Experts of a small language model.
Size: 10 layers, vocabulary 50257, 109M parameters.
Experts: 448 clamped SwiGLU neurons an expert, 1 pick a token, a softmax router.
Training: 397M tokens, 3026 steps.
Below are experts of layer 6 (counted from 0) of a mixture-of-experts language model. Rows are named router (the router's row for the expert), gate (a neuron's input weights, with its number), up (a neuron's input weights, with its number) and show model dimensions 224-447. Each number is 128 + 24 x the weight over its row's rms, rounded and kept within 0 to 255. Numbers have three digits each.
After each expert's rows: "gets" lists some tokens that make up at least twice as much of what it gets as of all text. This comes from a sample of Wikipedia text that the model never trained on. Tokens count by the router's weight.

# expert 1
router:125174083127159103151123109119137124162116103108126114149103116101140145105135092113128122148119133079137109126097105199152172098155128120176135119133160170147126154145137147123122115099126138091110125104095153107100105109180117093093112165133123136145174131116112141161139193128146093138117157132120132159143133156113130118148125135143128169141141124135123117147141136132164145075130164099099142125142108162158110128134146150148098130096145162127147138102129137153122183162093131117143098143125131136139146138168120111124147162157099164111138132157105177149102140125140113154168135129125102157146176121122090115133160114132116166118151110115102094147110099107123113141138
gate0:169143136171120145159103168134175141143153084097134123119142084139129171125122161133158106170152143144126115121165128158149080135147118098146136091143119162144124156124108126149184137094140153097122103140126149180160144105141118124096114124089147144115137116130101122145132105153128156103140142099137173113115095107125128100140147115105177148134106137166125097114068062142113096137158120117160127115114138186130145105114163136140150131110107115139128145107123086136139098135123097143123135138124135158167137104086134159127157141131121150135167127148122164119129199153144124130129117148131141124118089138127127118115139121165098163169134098121103135134142133155184126093115
up0:172087145144190132146102110133148149129112069157142135134145119142109138132119164123133080115122100174161165098112112135125128152137152135126152105103147089135123160147125127163143093129115118113136146104138109147194102132160166094176185137110158122099101109098084112128140121126118112139119132109118194084119109166134125158170110088129148129109101121084151096123129124106142073136149144144141093123134145115141131120080177168124134121103126122149108202128133125152093108143121087123173160109120126106132116137078151134120120152125149119109128151141094112129163132130111183155113139137144147104125105134121140113159117087160107160158143106110109152123104118096163140129115
gets: "2", "0", "7", " also", "6", "3"

# expert 2
router:082166152140140129129137130094160085183105106142125167126125155114167150128138125123149170134124128181150148148150129164147137125118123128137179086138142119102169107147101114107159126152136117165119125058183130119117150107174133135140132133106136099166148130168062178094121169158130135122144116136164120144108142123120148100139129127106119124120092118130163133080123113117109140122144154128095133076072132152129118138137137124120119151140122191101099137153112124188119181153126126139153084141151170119102129124129125136129141170133150091166114174136146144115133145103131149163101128126166142119139158131127168135126168128185093138159091129138164135154111096166145144092085
gate0:128140149099153107100168126122166144129107126115129085099167142112095113130122122102151152122119100115134158129134128124133090103109129133155112095098167102115116106116159120102139163099094113118117174147134145134113126147101099130135106136128124149106141153134096098111145115121092146116115123137123114084136053217143137068085146161202128146150126152147138159162139154100112137112134087173160151141126154121142126133109122131125133082142111159148106134130129110109133163107115134138127114087113100157109181163133094170122124135138121085121157073135110118173118119155180147106133079128149171134126114124106088110153136157141145126145116083128129138136097135110094141164134
up0:133126166119156093140124150132112134093139117165118118162122158111109141125121127089146140117136141154149140107140141118179152128153163141190158093115112146139122185116155088188146132140110118139102158136114110147089149153129088120110144114129151133158174130127123145159092127119132123143138114105148134080125088183109141116130161144087126133123133121157157130118139148135066094125085138143103122090111148117109171110132154145132143142158125112125149122135089140116173123150092142143130158098109116117125155130122138187130148145118099152142089132112145173139110127137140117115123112133147125110116138153140132140101192143124144139191175102119104108128148133124113161156085
gets: "-", " a", "|", " H", "T", "P"

# expert 8
router:149104132174090117168130173106114109164110096135127169137110113119189105144152119121134139129145159135163106116145139171136173125109180110096169137131106116091138115123121089130148091180148112123161104061176136111151122131125131111101098146116136154153118118129066173138129179142139105087121127126156152153132126144133156096140130162131139129146080133130110124074160115135112108101141121109123121128103168147147152080112121133168123132138141165049094149134150141125100191171105131120078115121154115094151177156161094112149135156144151134134128130179089115121142112108152090129139127087114099107140117116117165136125103103166104121155073130101135119124115145116176120099132
gate0:122154077145119135148117128164142049112114096089129107099105148115145123137158146136132105117103141159098160127138112101127132108131177149157104136172150099115133090118091118132126119141128123151134104093111158179086196108142132121119127135139134122157192134135128118133134112094117105116120150165125174138142116174106104147056110120119113139130111114146111121129142128143140158129223107099131140132135107130199098117117102096118122127124125101149141096110116151180146117127114124172169128138130121094119154138094129119161153072127120155119147138148146114110139112141123133142127150122101118164063109131171138120126090112148144102095144105120062125087131120096129114109152
up0:153158100150090134133128152103156138154139099206114150120141113098144106127174117100115102122120127151132119130128082117142127105148146145089140132123137084128143122139110097127134141159103086106116116109153126113085185118141121125096139180145133116105194126101133126152126141075117117109140115178112136160115122172136107147098127106161108140104128143144138180131121142168193110153162144140082119108105137059102083089100064095152095144127169118167159170128124130150133150097145126122161113097107171121133124148112101146148124114166124117112150144139156122122104125111171144128136171115150113121089082122123126082109105125130137127125119148116107127097125115063124148118109
gets: "\n", " a", "s", " in", "6", " years"

# expert 4
router:065127166154153142099117139106137119124105126123164105127164107105127140122129147097110125137147110152114150123125127191128107132175185127142097151125149151111170139117119145119129134136130165166118136096101135092135149140170138128078152119147128161171149168141066099113135103136110162077128147115135082110106151114131146123168133108133146146114140123124126147148111127137116175074121146156100100132105133181178114131138109111129109151157113198143138121161155160190162130167088152118101100151115138139123125096186175141143119167133116136141143135112136156129114125099154127149146135134110141122110105114137138110138114123141126150155139111123138154149121091122161160085098
gate0:128104139139097135121129128168139122130116117125131111100121126139111118103114105132132121155152112119158141130189110125143137133097154114126128141143142153135131114104100137206111113139107128163129129111135131151100123140136129139150144147124140125167183111134102159138090158122146099105147117111105076152115134142123131131136133121118099126135122139164124139156164141105112178102124130119093118155122110134145145135184159092113131119142121134130157140151131097121112123135123123121118146122109130146109132110092104080160095132159139070150164054161114119190149117137094156119053152144124143132145145139125153095128110128200161150122141142120089106088115137091129099137153
up0:125128159151111124109140144132137120152119096111103101090088136123115164125112107127095133182103145127107114126097104123137165140146145137097121123167109172138126105124105108131119155102109105123159156143148140169171096126151129113114138163109085097163107131169096126132118153115135108077108123112114099156081098150159157157131160153142147130162121112111122132141133127113108098144147107127141100131146103070098105107179130138156164133155140135112129147138135135125112155136084102136130140106175119121149075132141123164121107092114116104107171097123058115134140143126100171138093137140185158120133100178174126139142108135104120138142159136134141101120117122173139136140093
gets: "0", " F", " M", " C", "at", " this"

# expert 11
router:081125137152126124140139143106154136182103114091135127129108132139157162156133134090141179125168159147123100147136105150125130170165165127079137106106142117108125100129144155144155113153116132119140162087156147086158160127165133114101109137117153134106125129169104147138141141128140129091125115097119105178141130115118120128151129163151135130124119139133120115097153135129144175094147133156096140103078137156149131130151171144121117114158110167105121105169121141182125140179109164137131108146176132155150170173179154153146077153131162113141124177124100158087138172139112104164126145139147138114108149136105137140123158141146112152140114119125114119144076099150182091113089
gate0:150137160136130115094100132089152079163172138133136147137129143097137161115107081111151140187139166134177178147141128141133135129154167112123137141155161122126092126118133135143123129149119141105103126094122117126066100125174115076095152125108127141114120113125160079105111168098123143115113159105111165129093130156106145117139130105152120113113112102123145163140170147115155147114109105092147173121172138103148143134144099150127144116123150157151115141134164149151169146164143126117120107161131126102149094127161122163137133134109143179059110123125137100163129132127136139181149159154121128101088127137156124112136110142134161137134139098153177127125150127139095093115161
up0:137144147124140141158173143112157105172111157117146105127104126120129131104126108133136167163139164097206194123137120153164125099144143140113150141177113090147098149098139126112110121177145143135136103078143114106085102121151131096100096131073135173087141122135149100119131148108141113168078150105103140138131101133106159139138089099134134154125124084101149126140148154134146097089120090158135103122158146128158115131155109102136137094141124117129111157140161095134154124156129125138146153123101155126122118142157155156117109127115127178110141099140121100130172187189113157101141129157098105114128138121129131120106096132123160146090118108137130112142164173156096090109114
gets: " of", " is", " was", " the", "|", " The"

# expert 3
router:090144160162157118124145112139176108134120077131137175109092090112182126112139122096111131159150152164135148129116135195160134170156181117101095164124127134099112108157121151132136128143110111132113167067158150092119114108154105119116119096152117117173118152145095133120131173140149167076110112137144134158099133117116146134145115122145130173116103114141112102113162098141116124089116164168156117104094173127121130107114144158093138137135159178114125134129137132169127127146119139131107108165150164137131118147157174162116098106116114122169131141138098122107154101156135132110124114112115142128138185133119103164112121108118105137131098108134118093136098129126119108094107
gate0:132135113152113119117154114102184133112091161155084121105124122091142145104148135163164096121131112124155108126143112131138131118135163145140171104085156165109135150138124130055159090122110132136146109111134122133111137144170091128091155137165073101111153141078113167156140126092146131160113102146174145135133151103145149129130136113117110111138146104110128095118117125111132113103159128160186159110144167105160134103134147140112115131143139143119132162161112137121139095142115141116174111138132122150123101138079136119112096141094145139147140121154148154096177123156122168164152116113127121154115130128108146143112118131130132092110127128125124112167131131127134129135166
up0:137117070159091121126136121117132100116158110098157108127154115117122121131118149154130117180127134139132126110104115131160074151151121117118149115113079163140097101104177154107143055139113156166126094112160123154138136107158120126114098128095116159138175137118088158109116128069107138119150148106153174127136112105137176103146133109098138166130112104117146105125110145142120156118107133105144137158099169116098113129112099134167127096151121118134129175124121122111168138165122152103109108118088106123126121109075072131115117149091124101151124123172149101101152133098148128117121140116082100126112127119126090085133132110121130158140125133117149090144119110156119128176104
gets: " ", ")", " he", " He", " they", "3"

# expert 15
router:086176167137082116161150155116159123164089106114118129163117138150134121151126121117125151158139125122143120141092142179153143151166111141139140102098132134110120109165124136097151142134158131155160160109162109139155153122123133099084150123146139110103151116147078142132111180121100142133127136127119148128107135094125130136169130101159126113131109107094144104111118134153167141072171151100137137129097137164159142140136138151130134111124141192089114131170139113166130135138108120122116119141141112122134116168185157119137115174113115108162097147139120164097135128139132101150147119110171132110155126116126112169111116116152118146161097110125135112124138157138149153125067
gate0:153113193159168134113149125154092102131119111092115148150121081087103116144120135149186118154104133080142121126124169146128146113133100076166101130105128120142090166138136122113165134133136138124107139154099120166132091121137112082126115156122115137156132107107125143124107129082121182124128117121129144135099100134141141163127164106085127076103133118136124159122133142095119188119101154144116129157110123138121118170135070137129116112105152106117130144145132164111102129121143098140108090095141088146177131157120103126150098114143158154164085121153094103183110159128134154108137138180082131161064144159152115145155167139112167131122147103125171100130126145138130121098144
up0:109167165125126083082089141136096103147126174105117129126135127148120158114084144150116126148125131132116076116122121129146119106148126108144104122119127115132063122128090129115139124174117110089142138127102129081170145120154132128162112123132118131116159115159093145110130114133102147165141110124159145132140152121145119166142111143125145141171084118151165111112138114070119161166104151151108127158123146141091117092114103179138120160118117171177095145104133138135098116101206076165085133125097167144142157148155118128102148099159131146131122126130105078128124134163089123126100121140116094149111121098130165189122132178116151183117128102126158111104164112173136109130108
gets: " that", " at", "5", " and", " which", " New"

# expert 12
router:126156153134122128112114145164164138110137132127154145158101127129108138187115108139107124147151150160121125137072093146131179167097112101116114125148122152137111119133125149116124123127096113150164167110099121125168130154135141145086131122108162141145110152131093101090121138136148154065109122141133095142134114142135127094103114121125120162116097129124151147119179126154090175082121154177105126138122132125160118120154145170115142140167097196111149139113153107160147121169126153110106138133128130133111097178170134138098077186124137127134112147163147123133142102128120116112103164123100167126148103116129121109115150142117137113144091128126155093139072126122112073094074
gate0:137108128125146120125110116156113130148127143108161098099116113150114129102101131149168094141132071112149168092127143145121145141126109132122121091150136113135137075099119122153113114137173124155131134135122143137149170085149157142138129142141106147132179147168133057173137125121091134161157151104143144151192093109122135099129114141121141110066139136171101110120139109118141135133129124125151161143147100137109169139155128115137157143175108102151113145121077145143147160134120132122138137142102153135121064109123111128120120148163144084125158160115129157121118142164149129121125138135181166101119184049111144162120098120135115119125126099132078121126105147099121124138138
up0:105115130113104124125144136170148097144157108130177124127106118172115134118116180134132116139124113149136108100122125172101123169106117159119134121120155146123166120114132119117082150146152089151133138113083162116135125146106136135112102109117107160115192143132109132147146115174124150129176127097149165151119182100127134113102143153109141120123136080111137099139128136139142113125160116130121173133167133121146153137088163066181159143122093184134119103141086146162164124101081149120092151139117101071113110074133115158119102143127086122105145144115128141133161123123131122092106146133082111160112137117145130127135104146116098129119135117137136171120136166100138145113125
gets: "1", "4", " (", "3", " was", "'"

# expert 10
router:109142128121145126161121129141145104152131130108125123138102136134163144159139125128165165124150138135144097145133169201170157122113191144115178138139149097123144127149095144092150150128147114135145149036130159093125141167163113126152110166116131151145132165149046150137139176122093117084129128107155146122141135126106135138124129150102135125110136151147120141129147157144134140150151166117089117110102188173170135110133177124062160107142160128124136112160080130191136126135080137148122140111135138151084152133113127143137159107119123130184103156171106161128127119103127125141105112137131109087109124120129110114126160132178132142104138148134140100168125111143151098115067
gate0:121152133164108152099132111179124128123124119093113146140097114095128127128122157151124124080139131135150170128168151084086143130190124139117094118141094112124102132121090125109125116158162141124152117149085081135143145119138155148127156108144107109076101104111152176171100138087098130113135114119142137113144179172141132164141131094136106084151100149145161123135122148127094116154138110175122126155115134129185124154135135098107087143101153130105124146156132134094135080103138159106120108118110155124150136102114144116139075154117150134095159096098106134154114103140136105109112125136125109130129128166121130132141149130133092072141126164081171113139117133150154134106129
up0:113120118167140160137110124153174128088072144126139118136119118108151172136111112134123128084126154172121094135104141087132144074164116151112115137120081114123121170132136136095102071185112190092147113108132107142101135110120144168096131103149140109106117089097107126135097150104105101112119111100145116125135157177118124145151162088172141116142107149137145128142153106158140093142133106098153115126148127124177142143118159081093095138143115135129143144150112133133095086110122092106149106157125129118138119156116106093123082129132122132093158132127121118120148150135097114098114127125123148104147137148121104132130145119166106065115137113101152128137137103163128137127107
gets: " the", "The", "-", "|", " an", " his"